Experts of a small language model: 20 layers, width 384.
Below are experts of layer 16 (counted from 0) of a mixture-of-experts language model. Rows are named router (the router's row for the expert), up (a neuron's input weights, with its number) and show model dimensions 192-239. Each number is 128 + 24 x the weight over its row's rms, rounded and kept within 0 to 255.
After each expert's rows: "comes after" lists some tokens at least twice as common just before its tokens as in all text. This comes from a sample of Wikipedia text that the model never trained on. Tokens count by the router's weight.

# expert 9
router [123 111 104 118 125 110 100  78 153 144 117 134 128 177 123 149 141 124 205 163 134 133 118 133 151 118 132 124 174 149 136 133  72 116 116  99 132  86 107  98 148 154 125 149 112 120 183 114]
up0 [123  98 151  95 138 112 145 123 117  90 154 115 155 121 136 117 141 114  99 111 167 111 125 148 120 157 137 124 147 149 127 116 133 118 103 149 139 131  72 166 137 140 169  73 136 126 127 140]
up1 [122 164 137 120 124 119 131 139  92 130 159 111 125 117 167 110 147 117 131 159 131 112 137 173 118 203 149 169 140  88 146 141 109  98  90 131 108 106 119 131  90 124 155 174  95 141 148 127]
up2 [132 143 168  84 143 122 156 116 141 124 118 149 164 154 142 122 153 145 127 145 165 132 145 118 116 146 168 103 141 190  92 129 126 107 167 140 133 149  96 156  93 111 153 148 146 166 129  90]
up3 [106  88 138 125 114 122 111 128 126 166 131 138 141 178 141 135 132 168 138 111 121 140 133 101 128 103  93 133 159 140 146 119 101  97 119 140 170  77 121 109 178 123 155 132 122 149 126 104]
up4 [102 155 139 119 102 125  86 113  79 122 156 103 112 147 164 145  78 138 168 130 158  97  75 149 156 129 131 107 110 128 133 138 138 160 113 148 134 147  90 133 148 137 125  97 177 140 144 141]
up5 [142 101 104 145 165 126  91 122 123 116 102 128 154 122  90 116 104 150 164 140 137 156 102 111 123 137  97 147 104 132 148 134 175 126 131 102 112 136 147 179 169 122 129 125 126 134 161 131]
up6 [128 123 138 152 137 100 101 135 103 124 113 110 113 178 146 141 107 124 154 107 142 126 106 121 134 123  92  96 121 151 161 145 108 121 147 115 110 135 148 136 130 149 153 151 116 152 132  90]
up7 [154 161 109 124 141 121 146 129 152 135 162 116 141 130 101 115 171 122 109  99  92 112 174 114 124 112 132 102 156 179  86 118 152 110 153 137  98 103 154 125 117 132 126 155 181 118 144 111]
up8 [112 120 130 156 115 130 134 112 139 175 127 129 132 122 105 142 113 162  97 129 132 100  80  85  94 155 173 101 128 145 109 121 116 110  81 128 131 121  86 140 154  90 133 106 133  88 145 129]
up9 [137 143 162 148 142 101 106 105 114 155 134 157 146 125 178 144 172 122 114 112 158 121 149 121 158 146 159 140 156 158 148 118 145  91 142 123 196  46 151 130  88 131 140 113 106 128 149 109]
up10 [ 95 199  86 146 109 163 113 163 101 135 136 182 152 116 160 129 114  96 131 119 170 118 126 139  98 157 158 146 156 151 122 153 116 155  91 122 117 116  95 100 129 145 111 157 122 126 134 175]
up11 [123 144 127 121 117 160 127 132  90 126 135 145 113 156 130 111  94 145 117 135 131  88 162  88 120 135 105 178 154 169 199 116  94 169 140 137  97  98 112 140 135 133 118 152 114 139 128 186]
up12 [116 156 132 100  94 125 106 136 151 133 156 171  96 128 163  92 105 138 122 166 136 141 137 118 109 121 153 142 166  96 123 141 124  99 133 136 155 157 117 123  80 112 129 132 104 141 111 151]
up13 [152 108 143 144 121 103  91 110 130  94 134 129  96  66 134 169 142 123  98  98  96 129 103 144 177 170 137  90  92 175 130 135 152  96 131 126 150 116 120 113 139 148 128 168 120 141 131 116]
up14 [120  66 155  89 169 116 130 142 152  98 130 142 148 116 140 171 116 109 129 116 120 105 121 149 117 103 186  73 120 154 101 124 131 100 104 127 107 106 162 150 153 135 139 147 161 122 118 113]
up15 [123 169  73 154 129 106 150 158 152 134 106 127 109 154 174 115 147 162 154  93 121 113 131 141 174  81 146 104 112 102 155 116 142 133 153 159 134  83 191 103 144 123 165 139  83 176 141 116]
comes after: "a ", "the ", "-", "is ", "an ", "as "

# expert 18
router [111 138 102 117 134 155 129 131 129 114 128 153 104 137 183 128 161 112 117 115 143 136  99 124 112 149 193 122 186 122 124 151 141 133 137  90 139 161 123 155 111 129 142  90 148 124 144 106]
up0 [117 122 138 167 134  79 122 145 163 114 142 118 140 125 145  83 150 124 158 128 136  88 165 123 167 142 144 119 115 129 118 126 134 132 120 129 118 162 156 134 133 117 137 163 112  91 153 119]
up1 [ 95 136 126 135 157 110 114 159  94 134 118 130 102 121 116  83  96 138 128 108 114  92 133 121 143 111 123  78 132 113 132  92 108 152 133  79 152 168 103 155 103 102 181 120 108 149 111 125]
up2 [134 119  90 105 110  93 130 122 129 112 138 116 119 107 132 125 157 169 131 159 131 156 120 152  87 135 121 134 123 102 129 118 106  87 117 144 128 143  97 108 135 138 138 115 159 125  93 137]
up3 [139 108 127 160 147  89 109 146 136 150 149 161 123 107 146 162 186 123 132 144 128 124  93 166 148 147 133 141 151 126 157 124 137 126  87 130 118 141  84  99 114 125  98 113 130 127 139 160]
up4 [141 103 156 125  83 184 145 131 150 135 137 110 129 141 182 109 136 151 138 122 143 124 145 128 117 153 117 116 154  92 143 163 116 107 118 109  99 170 124 136  98 119 109  95 138 149  79  98]
up5 [164 122 129  94 195 174 155 102 137 121 140 126 152 124 135 107 161 179 132 132 134 148 129 117 140 102 171 125 154 101 109 103 153 159 135  77 116 161 128 180 112 152 138 148  83 141 115 158]
up6 [170 148 129 101 122 147 105  88 137 133 152 172  94  97 126 117 130 121 151 139 128 127 151 143 100 125 110 111  96 121 122 107 117 120 161 104 156 153 126 116 136 153 120 153 136 136 108 163]
up7 [103 124 137 113 112 122 138 155 121 138 118 129 107 163 117 112 126 164  89 132 138 113 119 162 121 184 145  78 131 120 147  99  93 127 121 100 142 140 125 122  86 133 156 106 134 114 125  79]
up8 [155 155 161 136 163 145 110  90  89 116 145 149 105 123  95  86 153  83 138 123 116 165 132 126 112 117 157 127 136 118 145 132  94 121 145 111 131 152 116 129 104 134 139 100 138  88 157 106]
up9 [ 83 145  94 169 185 109 115 150 115 128 156 144 120  99 142 130 151 111 129  80 118 119 107 132 105 112 142  87 145 178 106 146 150 108 131 116  98 141 109 126 184 140 132 104 113 124 133 103]
up10 [146  85 127 142 192 118 128 103 137 123 137 130 102 130 142 151 114 158 140 142 134 136 105 136 101 149 155 129 114 148 100 120 132 116 174 112  99 145 110 156 130 149 154 138 120 144 145 138]
up11 [ 97 126 117 127 114 140 152 181 117 157 135 132 112 116 126 116 130  81 158  95 158 138 129 117 150 126 138 130 115 129 105 161 136 111 134  64 134 147  90 170 124 172 122  86 113 158  88 120]
up12 [112  86 131 127 150 146 128 161 140 149  91 119 141 168 181 123 132 126 105  74 142 106 164 173  89 163 121 112 109 119 151 116 145 144  91  96 158  95 148 159 160 146 119 126 144 160 120 113]
up13 [146 132  84 102 150 168 124 167 175 120 104  79 148 123 148 155 165 164 122  91 139 144 115 111 110 138  75  91 128 170 121 141 114  77  92 140 106 158 122 121 134  96 102 166 136 146 124 119]
up14 [119 141 132 140 121 184 146 109 157  81 119 158 144  90 126 186 108 162 105 126 118 131  89 138  72 183 135  91  72 145 172 161 134 133 120 114 149 168  95 157 118 147 128  67 125 146 111 109]
up15 [138 153 123 126  78 124 134 102 134 107 107 143  75 120 122 126 135 153 122  91 157 102 131 148 103 159 126  90 137 131 140 140  96  95 144 132 164  81 132 120 111 122 144 145 112 144 121  70]
comes after: "the ", "of ", "in ", "a ", "'", "and "

# expert 13
router [148 139 135 151 139 122 182 117  81 125 125 123 176  66 150 116 161 122 116 148 105 164 173 161 160 110 166 105  91 143 104 150 126 132 140 128 108 110 101 179 138 170 124 131 124 179 115 140]
up0 [127 175 142 133 117 111 110 115 119 143 105  95 160 176 110 126 111 125 163 153 103 115 117 116 108 153 157 128 109 112 116 157 137 121 158 106 125  80  92 143 114 134 165 150 142 153 129 125]
up1 [148 125 118 171 121 133 101  91  94 142 138  69 169  93 137 152 102 149 160 131  94 146  81 121 145 154 168 116 142 137 156 131 102 123 121 115 146 131  87 121 160 111 136 127 119 136  86 131]
up2 [ 80 125 144 173 129 165 194 149  83  98 144  97 135 112 128 120 128 103 135 136 119  79 114 169 143 135 151 108 102 146 112 139 129 152 154 114 138 145 150  92 134 125 172 222 130 134  99 160]
up3 [118  89 154 134 160 142 102  90 134 128  83 151 151 144 128  97  96 133  95 153 112 197 164 125 135 130 135 127 110 120 128 133  99  93 147 100  82 136 145 132 127  87 135 121 114 201 114 152]
up4 [135  89 134 111 161 116 150 145  97 117 151 128 155 115 147 121 151 122 163 110 113 159 113 107 143 117 137 143 138 163 142  90 163 152  89 166 142 137 109 124 108  93 115 113 104 126 112 142]
up5 [ 78 175 144 167 161 124 135 135 102 162 122 115 162 123 164 118 125 149 124 125 139 141 129  98 132 173 152 108 207 151 149 174 124 108 166 156 123 121 133 162 156 130 125 110 137 126 134 113]
up6 [133 114 157 112 127  90 136 155  98 181 124 146 159 125 151 132 122 132 139 159 113 110 154 167 108 122 166 165 123 119 119 104 125  98 113 128 130 136 117  97 107 118 118 135 162 120 108 115]
up7 [147 119 161 119 130 105 111 162 167 110 125 158 127 141 156 107 171 105 133 107  38 104 109 126  80 154 142 114 141 120 142 150 120 114  87 143 113  97 128 151 151 112 169 135 139 137 132 168]
up8 [127 153  92 118 136  73 103 102 112 110 106 123 103 114 169 103 157 190 108 129 163 161  75 129 143 159 118 139 180 154 147 126 151 146 106 109 143  87  98 134 153 123 135 117 145 120 127 148]
up9 [157 131 148 128 148 156 134 100 147 155 117 149 155  97 106 100 153 156 102 142 110 150 123  90 143 113 104 124 124 152 126  95 106 100 119 132 140  88 126 121 154 156 137  90 143  91  80 110]
up10 [104 143 144 127 109 133 145  65 133 137  80 120 143  98 108  94 122 148 176 135 117  93 153  95 142 118 141 109  77 134 161 189 127  93  93 120  61 104 153 130 116  94 134  99 119 119 141 145]
up11 [113 135 109 159 131 152 122 106 167 141 145 135 176 144 121 121 112 125 151  95 117 120 101 116 115 139 122 148 150 124 141 111 164 107  72 168 124 118 115 135 159 113 147  80 100 132 104 144]
up12 [117 163 118 159 159 130 175 137 141 105 156  63 110 149 126 104 130 122 163 113 127 132 167 142 124 110 125 119 122 149 117 106 133 124 119 159 127 115  71 119 118 100 142 108 145 147 100 109]
up13 [134 125 121 164 114 138 138 136 117 135 125  97 113 116 101 149 137 150 127 136 123 130 133 113 128  94 131  97 104 115  98 131 138 108 137 116 131 110 132 118 118  83 159  93 100 157 125 198]
up14 [148 175 121  97 117  93  97 129 107 137 152 156 106 104 125 132 151 107 130 146 129 158 159  83 101 152 173 105 144 122 161 122 130 163 142 143 110 154 110 113 151 146 115  95 166 163 110 124]
up15 [126 115 163 139 125 107 160 124 134 149 181 112 143 159 128 131 130 110 154 137 140 138 148  76 118 122 146 118 133 118  55 111 182  76 116 139 134 108 130 159 185 149 135 143 111 159 131 140]
comes after: "(", ".", ",", "1", "2", ": "

# expert 17
router [136 130 139  92 101 148 146 110 114 103 158 143 150 148 186 128 151 162 112 123 132 166 124 148 133 116 115 167  97 138 119  90 170 133 137 108 113  97 100 140 110 116 112 158 132 144 128 150]
up0 [130 125  99  89 116 151 120 132 103 154 111 147 115 124 120 156 130 132 115 108 132  96 137 163 142  98  77 111 179 152 147 113 149 119 115 133 146 114 144 110  92 129 146 156 145 136 110 121]
up1 [176 182 168 123  71 117 107 128 119 132 104 101 154 105 139 122 110 150 159 121 136  85 115 156 114  96 194 102 110 142 161  90 146 113 169 109 135 130 148 143 144 130 135 156  94 154 134 117]
up2 [156  89 168 109  95 115 156 132 134 138 142 132 130  81 108 148 117 138 126 142 144 146 154 114  64 103 133 156 112 144 182 125 125 113 157 116 138 123 120 150 131 129 173 156 125 127 114 136]
up3 [131 118 155 123 149 170 108  92 197 136  91 127 133 132 115 103 113 135 129  64 148  96 122 133 132 171 137 125 111 185 122  98 129 103 122 122 106 138 141 167  92 129  84  90 104 148 150  96]
up4 [120 159 160 116 146 122  96 136 143 133 129 137 151  85 143 106 153 143 135 151 121 133 145 157 164 141 145 136  39 181 166 136 113  77 168 117 125  97 138 162  88 106 136 102 117 116 109 143]
up5 [151 123 127 149 127  64 145 134 127  83 151 100 109 114 118 131 186 149 114 116 135 118 101 123  99 148 160  79  96 101 154 135 141 123 104  90  83 154 138 135 133 116 138 102 147 123 113 147]
up6 [116 114 169  85 127 123 114 139 136 167 138 149 166 132 130 143  98 143 112 143 113 145 148 141 116  78 157 152 120 107 125 125 111 198 137 117 131 145 112 134 118 149 126 168 110 161 150 167]
up7 [138 125 163  79  96 111  90  83 104 158 124 127 111 140  97 156 150 197 118 125 149 157 136 131 133 123 121 140  96 133 115 166 160  77 120 119 145 107 163  95  81 144 128 135 134 151 144 144]
up8 [118  91 152 108 155 156 101 132 158 113 167 172 159 126 136 118 146 135 126 165 120 171  84  80 104  94 134 119 107 192 102 158 129 125 118 166  81 128 130 115  92 132 115 150 159 154 122 115]
up9 [142 164 142 125 138 114 116 146  85  94 114 137 139 116 117 140  84  68 111 102 114 165 116 137  90 157 106 111 141 126 150 109 126 147 116 130  92  91 129  80 140 109 138 119 160 154 149 141]
up10 [121 100 114 109 107 115 104 106 146 109  76 124 103 125 115 143 114 123 154 120 174 142 138  94 117 193 153 133 110 148 132  93 148 126 124 114 157  98 115 129  71 158 206 139 131 111 117 142]
up11 [131 121  97 151 112  92 134 102 140 138  95 155 118 138 135 135 105 189 129 107 160 133  97 109 106 168 135 141 129 150 128  88 131 108 120 106 107 125 132 182 113 157 154 144 155 139  88 163]
up12 [141 133 105 139 129 122 120 120 193 104  74 112 153 122 141  75 160 126 167 170 131 169 155 110 145 134 112 167 129 137 107 101 114  84 157  90 110 169 150 129 164 100  95 162 120 128 125 127]
up13 [110 117 137 144 145 106 138 130 147 118 134 125 142 158 184 156  88 108 145 105 187 120 148 194 115 138 145 121 123 113  74 112 102 113 119 163 131  93 136 130 150  86 135 101 122 105 113 149]
up14 [139  84 141 122 128 164 135 149 132 116 113 117  88 121 122 133 122 193 120 105 158 133 106 132  89 161 150 129  76 154 109  95 166 122 134 156 134 106  80 132 144 155 114 139 138 137 154 132]
up15 [103 116 118 151 123 147 111 120 133  97 118  99 126 131 136 114  96 171 134 156 117 125 115  78 127 121 174 174 135 131 168  81 123 145 119 142 104 127 133 134 145 106 135 105 148 158 151 113]
comes after: " ", ") ", "\n", "0 ", "1 ", "; "

# expert 11
router [105 105 131 132 141 154  97 117  96  81 143  74 137 117 117 122 108 113 117  89 114 122  86 103  85 139 104 141 101 122 126 137 126 118 146 150 129 131 144 105  68 104 161 153 152 103 112 101]
up0 [121 127 102 133 120 116  77 150  58 145  99 120  74 141 135 141 142 150 119 142 123 128 159 162 150 124 117 136 148 105 127  70 156 123 123 100  95 130 100 178 166 135 140  88 112 122 106 118]
up1 [140 130 102 139 136 122 155 139 101 131  96 152 148 157 148 127 135  97 141 132 142 118 134  91 145 131 100 165 139  99 161 123 125 105  89 142 138 130 157 127 101 161 143 133  97 133 156 121]
up2 [128 127 119 127 129 142 107 154 102 108 158  75 155  99 132 135 144 108 140 123 139 169 137 133 111 109 106 137 120 124 128 143 119 145 152 114 151 139 146 163 178 157 138 116  88 156 139 118]
up3 [125 174 133  83 140 108 109 144 130  82 163 100 137 121 125 102 130 119 129 114 124 158 123  87 101 119 128 153  96 107 171 144  89 147 133 110 156 140  79 138 169 113 133 156 141 137 141 127]
up4 [107 121 120 124 108 169 159 120 124 100 125  88 147  82  95 100  86 129 122  99  99 144 126 134 153 145 122 154 163 106 144  80  93 130 135 158 100  90 128 164 123 150 164 127 120 130  97 108]
up5 [148 178  94 112 118 140 149 129 126 108 168 103 140 103 160 108 109  97 138 142 100 164 125 127 119 144 144 120 158 171 134 109 141 110 187 175  96 138 130 131 103 127 101 151 140  82 138 141]
up6 [127 115 165 136 106 128 125 143 153  75 163 143 132 145 111 118  90 130  87 137 148 133  84 141 147 160 135 130 146 130 145 166 119 136 172  99 114 105 117 144  86 151 117 115 119  96 121 111]
up7 [ 95 145 140 102 148 166 148 134 111 121 161 114 125 128 167 130 156  94 119 121 177 108 130  82 158 112 126 145 157 116 132 116 113 119 112 123 122 106 144  84 130 178 179 132 116 126 133 137]
up8 [145 134 122 134  99 116 153 129 140 170 123 145 112 105 113 114 159  97 141 147 112  86  73 143 130 132 116 140 144  88 136  93 113 146 115 185 148 128 124 137 119 121 117 122 102 192 151 122]
up9 [ 99 186 112 144 106 128 154 145 109  86 114  69 106 125 114 166 102 131 110  75 158 160 125 103 113 154 164  91 149 134 126  92 110 131 124 149 137 123  89 106 116  99 148 165 120 101 118 103]
up10 [125 133 119 133 104 121 140 105 136 133 144  92 137 160 142  89 105 121 144 133 134  91 148 140 183 140 134 153 147 155 118 101 137 106 130 174 158 104 103 126 145 165  99 140 144 143  87 165]
up11 [113 112 108 137 132 125 120  98 120 123 126  80 148 120 143 117 122 114 118 118 117 124 114  78 132 125 103  92 142 127 103 115 114 147 145 111 106 113 191 137 135 144 141 121 133 134 157 139]
up12 [125  55 112  77 149 100 173 155 123 121 160 130  93 152 142 165 130 110 137 143 134 111 102 109 128 122 153 103 134 194 140 111 132 151 118 148 134 111 121 137  91 123 134 132 107 126 125 123]
up13 [109 124 148 136 123 178 155 129 104 109 103 132 163 173 104  98 130 131  86 180 122 103 152 144 114 111  89 133 125 178 144 141 126 104 112 145 147  97  70 136 153 120  89 113 119 140  82 141]
up14 [129 142 146  98 167 132 108 146 170 141 110  63 159 153 118 127  79 130  94 111 205 124 163  63  97 153 109 156 136 131 128 120 120 134 141 163 134 135 149  94 157  96 148  90 136 144 123 137]
up15 [114 130 126 155 147 106 120 133 130 121 129 115 153 115 135 107 137 144 133 111 111 117 148 124 119 137 133 106 127 120 170  89 131 110 122 133 135 136 129 136 114 138 160 102 123 148 130 124]
comes after: ".", "In ", "==", "===", "201", "202"

# expert 16
router [119 111 120  91 115 155 135 138 175 120 124 114 121  95 126 129 118 134 137 134 144  77 119 101 145 118 116 150 141 108 132 122 135 131 155 136 128  87 176 107 110 100 113 126 170 145 152 121]
up0 [134  93 122 132 135 107 102 136 113 127 135 117 131 146 140 119 130 122 104 141 111 154 151 171 131 148 145 130 104 102 136 131 151 135  91 139  98 169 109 128 113 144 148 102 142 164 110 127]
up1 [113 146 132 161 133 144 125 138 107 180 127  89 135 119 105 119 124 118 123 137 152 126 131 151 123 163 132 164 149 125 160 142 128 115 154 131 129  98 148 167 122  94 140 129 126 138 137 115]
up2 [ 99 102  89 198 176 154 113 141 112 127 165 142 107 141 144 147 157 135 150 148 138 116 164 100 116 140 155 153 130  96 148 135 172 147 151 100 104 113 131  79 150 106 138 101 134 173 117 160]
up3 [139 158 141  81 126  88 118 129  94 123 139 153 116 138 180 171 115 131 129 126 135  99 127 165 108 161 135 139 102 112 158 140 118 112 105 139 116 131 145 128  65 140 127 196 130 118 142 132]
up4 [117 171 123 169 163 133  85 138 124 137 108 115 153 114 135 155 108 110 117 140 136 117 120 140 140 134 149 137  88 129 147 125 131 122 171 101 109 143 131 130 125 123 105 122 129 139 151 124]
up5 [144 130 109 143 142 127 139  83 143 168 112 123  99  97 114 114 104 107 142 159 120 113  88 157 110 131 126 131  95 125 177 133  96 120 105 126 188 145 119 124 124  95 114 126 157 121 133 166]
up6 [132 107 114 119 150 132 157 162 149 122 144  89 119 119 138 162 117 146 142 115 147 114  82 116 116  98 128 134 147 183 169 165 142 130  95  88 137 142 169 105 108 166 111 119 120 109 145 133]
up7 [161 183 127  95 122 165 123 142 101 119 150  97 148 145  90 151 145 157 107 136 102 124 139 108 134 105  95 124  82 120 152 128  98 177 131 121 179 154 111 155 142 151 135  99 133 143 117 119]
up8 [160 153 143 135 145 153 153 120 122 119 123 133 173 121 116 146 116 139 138 150 164 131 136 176 136 119  87 104 151 134 123 105 128 142 122 129  95 186 124  98 102 130 160 142  84 133 135 152]
up9 [ 89 139 161 112 118 147  88 114 150 106 143 151 129 133 133 141 120 135 100 154 157 103 141 123 110 150 129 191 152 163 153 145 118 138 152  97 131 156 175 120 171 152 109 113 106 155 132 110]
up10 [145 125 150 141 142 141 120 105 149 135 164 135 126  90 165 100 137 108 117 135 140 162  79  81 151 118 136 128 196 144  87 101 129 111 121 117 133 144 127 113 169 183 136 148  99 131 130 160]
up11 [111 143 152  62 128 150 129  96 124 165 129  99 110 107 120 111 111 127 193 129  59 102 157 132 121 138 110 148 130 114 104  78 187 153 146 114  99 121 127 189  81 115 136 132  93 182 109 150]
up12 [164 126 135  78 108 176 170 133 121 106 116  83 156 148 117 142 113  59 135 124 102 105  93 140 109  80 151 154 157 107 114 122 111 187 173 117  96 110 101 146 114 127  91 132 111 176 141 100]
up13 [149 171 168 126 121 132 139 131 134 182 125 140 158 112 120 121 133 148 133 115 132 147 111  98 104 138  93 158 112 149 102 137 140  92 129 115  90 130 128 160 181  56 127 114 189 101 125 123]
up14 [130 137  87 133 121 123 131 133 120 119 106 159  98  72 101 112 105 122 176 124 116 110 104 145  92 136 120 104 129 149 123 121 162  93 122 111  74 120 142 127 100 134 122 107  93 146 122 121]
up15 [ 92 139  87 118 156 158  78 168 146  86 119 150 106 127 148 113 103 128 114 118 153 117 176 137 138 128 133 122 146 115 134  99 129 173 147 118  97 152 114  91 121 105 122 116 160 135 102 152]
comes after: "of ", "- ", "\n", "in ", "'", ". "

# expert 3
router [ 88 112  93 114 124 181 164  95 149 105  82 118 147 112 109 130 108 127 106  96  99 122 126 168 131 173 112 117 111 145 120 118  91 120 104 139 124 126 126 159 157 141 129 128 156 108 140  87]
up0 [127 177 156 127 130  87 120 188 161 109 131 116 146 110 143  97 135  90 146 178 127 135  99 115 164 149 124 123 123 147 117 174 157 110 144 134 135 132 131 154 154 126 154 143 134 102 149 134]
up1 [138 135 128 104 109 127 154 141 142 146  87  97 135 158 141 136 150 145 168 126 141 160 121 130 143 162  95 117 119 132 162  76 124 147 111  87 113  75 162 109  91 148 127 122 142 167 153 117]
up2 [ 97 171 135 102 127  98 155 107 135  90 123 132 101 174 138 112 133 135 153 126 162 129 133 132 117 141 130 122 145 131 165 100  84 171 100 112 138 139  79 100 163 163 143 146 109 126 138 141]
up3 [117 137 133  91 161 127 121  78 100 123 119 122 131 140 175 159 142 121 118 141 199 109  73 104 112 142 113 173 139 120 101 116 109 124 108 144 138 152 119 126 106 191 142 164 145 178 109 100]
up4 [127  97 148 109  52  98  99 133 111 119 114 100  95  90 103 179  92 157 169 126  91 120 123 109 111 154 111 137 138 115 138 153 150 119 122 129 141 127 121 125 153 137 144 164  65 151  92 130]
up5 [148 114 132 124 100  95 140 137 130  95 113 110 138 148 119 128 138 116 119 150  89 124 110 129 131 152 118 151 150  98 133 145  98 130  73 103 167 117 141 123 149 101 138 159 126 151 128 139]
up6 [108 141  86  88 115 142 119 133 100 101 152 129 136 130 123 143 161 125 146 158 180 168 137 125 145 123 164 165 139 126 146 149 101 124 103 159 143 100 173 163 160  84 142 102 159 134  94 152]
up7 [ 74 118 159 158  98 125 133 138 147 106 130 139 113 126 149 135 146 128 153 136 128 117 122 122 167 118 165 101 130 143 165 120 135 145 141 119 122 152 124 142 106 120 141 104 122  97  93 113]
up8 [137 118 146 110 123 133 137 120  97  94 151 101 130 111 125 133 182 172 112 160 120 126 104 157 100 150 149 119  93 150 156 126 115 123 116 118 154 154  95 126 165 140 137 138 101 173 142 125]
up9 [141 162  98 144 158 152 134 111 147 148 116 102 169 159 128  78 140 122 154 167 147  85  98 119  70 152 129 103 102 129 160 122  96 111  94 142 133  88  86 165 145 133 133 154 102 137 136  78]
up10 [ 71 119  79 134 108 120 134  93  90 159  87 125 168 146 158  78 157 130 135 128 106 117 103 117  89 135 107 139 145  88  61 103 114 116  70 149  88 134 109 156 109 132 158 122 125 133 134 130]
up11 [154 141 116 124 101 143 143 116 119 144  56 127 166  96  89 148 106 126 133 110  88 100 129 147 181 139 130 148 118 109 148 137 128 133 170 148 136 145 130 123 137 114 139 113 140 137 120 137]
up12 [102 192 114 121 135 134 102 113 134 115  92 118 120 133 135 116 119 143 138 105  94 136 146 111 137 174 119 124 134 148 129 163 129 122 141 160 118 142  95 196  98 111 131 109 140  76 151 121]
up13 [118 108 109  88 122 138 111 151 111 143 127  82 131 142 125 123 106 140  52 142 182  91 133 122 127 153 148 127  90 147 143 135 171 171 130 101 159  99 130 128  93 108 123 156 118 137 105 116]
up14 [102 125  95 111 121 129 150  94 131 113 124 124 113 131 123 132  89 148 135 123 109 138  96 136 115 119  87  85 135 179 159 106 149 153 100 146 116 142 112 140 159 110  99  94 126 128 113  89]
up15 [125 165 148 123 170 118 136 175 157 182 129  91 108  81 108 122 146 115 107  94 123 143 148 117  65  96 125 147 132 133 155 170 111 185 114  89 141 146 134 148 118 166 150 165 123  86  97 123]
comes after: "\n", "\n\n", ")", "|", ".", "=="

# expert 14
router [ 78  99 106 149 132 156 134 149 125 119  90 146 148 134 180 145 108 127 118 192 125 117 112 162 119 102 146 134 183 133 101 139 178 129 162 121 134 111 140 170 128 123 120 123  91 140 140 114]
up0 [ 87 152 152 118 125 141 150 157 152 116 111 107 153 121 152 112  97  96 114 111 178 135 137 140 106 140  91  74 130 126 110  88 125 114 110 157 150 106  91 173 113 118 116 128  87 130 133 152]
up1 [103 147 134  81 118 140 154 149  64 106 137 109 142 153 120 155 134 139 136 153 121 134 104 105 151  96 101 106 112  86 127 105 138 139  80 121 110  87 134 128 150 113 172 182 122 175 152 132]
up2 [112 156 120 121 119 119  70 168 125 145 118 119 128 149 113 153 126 119 142 145 105 122 113  89 124 180 119 140 173 134 122 142 138 117 156 118 139 111 139  97 102 113  94 144 211 151 163  92]
up3 [ 87 137 144 150 165 117 137  94 114 134 140 149 149  87 150 111 145 144 128 114 150 149 103 126 129 115 132  73 139 102 108 159 103 156 136 153 119 125 186 112 111 184 153 164 152 139 162 135]
up4 [129 129 182 147 132 135 114 115 147 129 106 126 122 108 112 110 138 109 181 144 130  87 142 150 135 137 118 124 187 144 198 124 161 180 130 132 117 159  94 134 138  92 120 170 129 130 106 147]
up5 [125 118 126 127 111 112 136 151  95  81 107  88  99 127 134 146 143 118  82 114 147  81  83 180 148 108 120 128 143 156 110 154 139 134 155 111 130 138 156 111 125 139 118 147 134  93 120 134]
up6 [123 118  95 138 125 121  93 136 122 119 128 108  78 116 156 122 118 145  98 144 142 134 112 144  90 129 174 117 195 120 127 142 162 146 158 127 128 122 122 124 133 142 148 122 139 185 135 117]
up7 [144 137 107  95 135 138 128 182 104 124 130 106  90  94 136 128  94 141 175  98 138 117 147 139 107 111 147 118 141 121 110  89 135 106 109 130 127 135 117 101 133 116  85 127 138 107 108 143]
up8 [ 96 115 142 113 121 126 114 143 145 117 110 182 114 167 162 131 118 153  99 169 100 141 116 104 137 120 103 120  94  56 150 137 130 145 102 167 150 115 145 114 103 141 160  81 136  92 163  96]
up9 [126 134 156 122 123 166 141 126  94 123 115 125 154 127 121 168  87 110 118 103 110 149 153 155 136 155 116 100 114 101 125 140 162 141 114  98 128 109 138 122 109 103 137 165 114 159 105 108]
up10 [148 135 122 125 105 152 128 131  72 150 120 117 134 108 124 117 110 135  99  90 121 109 121 135 151 164 112 126 172 186 137 108 140  89 133  82 159 118  76 152 126 111 132 128 166 132 154 112]
up11 [114  76 129 157 104 165  55 150 112 136 123 115 132 138 100 133 122 111 162 127  99 124 101 162 123 171 131 117 150 136 131 138 160 124 145 117 133 122 178 167 158 146 171 132 142 144 130 147]
up12 [138 128 113 151 107 124 124 137 156 124 116 135 144 138 141  90 131 144 153 154 121 118 172 115 118 143 172 124 123 152 120 129 101 129  96 114 117 134  73 141 155 116 106 167 127 158 108 149]
up13 [155 140 147 125 105 165 140 149 133 140 107 134 138 121 232 143  76  95 141 178 151 137 116 107 163  94 127 117 186 113 150 124 143 138 147 118 138 120 108 169  94 116 120 145  79  74 131 152]
up14 [146 176  96 104 137 109 180 150 134 136 155 110 184 182  68 164 123 182 128  98 109 119 130 150  72 131  91 106 125 150 106 111 109  90 110 116 118  97 131  96 191 100 147  89 145 161 146 151]
up15 [ 88  91 126 172 110 140 134 139 135 150 136 149 130 116 103 164  99 124  81 156 120  81 111 137 119 124 100 134 130  92 103 129 139 146  77 102 143 119 125 103 139  94 139 134 137 132 122 169]
comes after: "| ", "|", ".", "–", ",", " "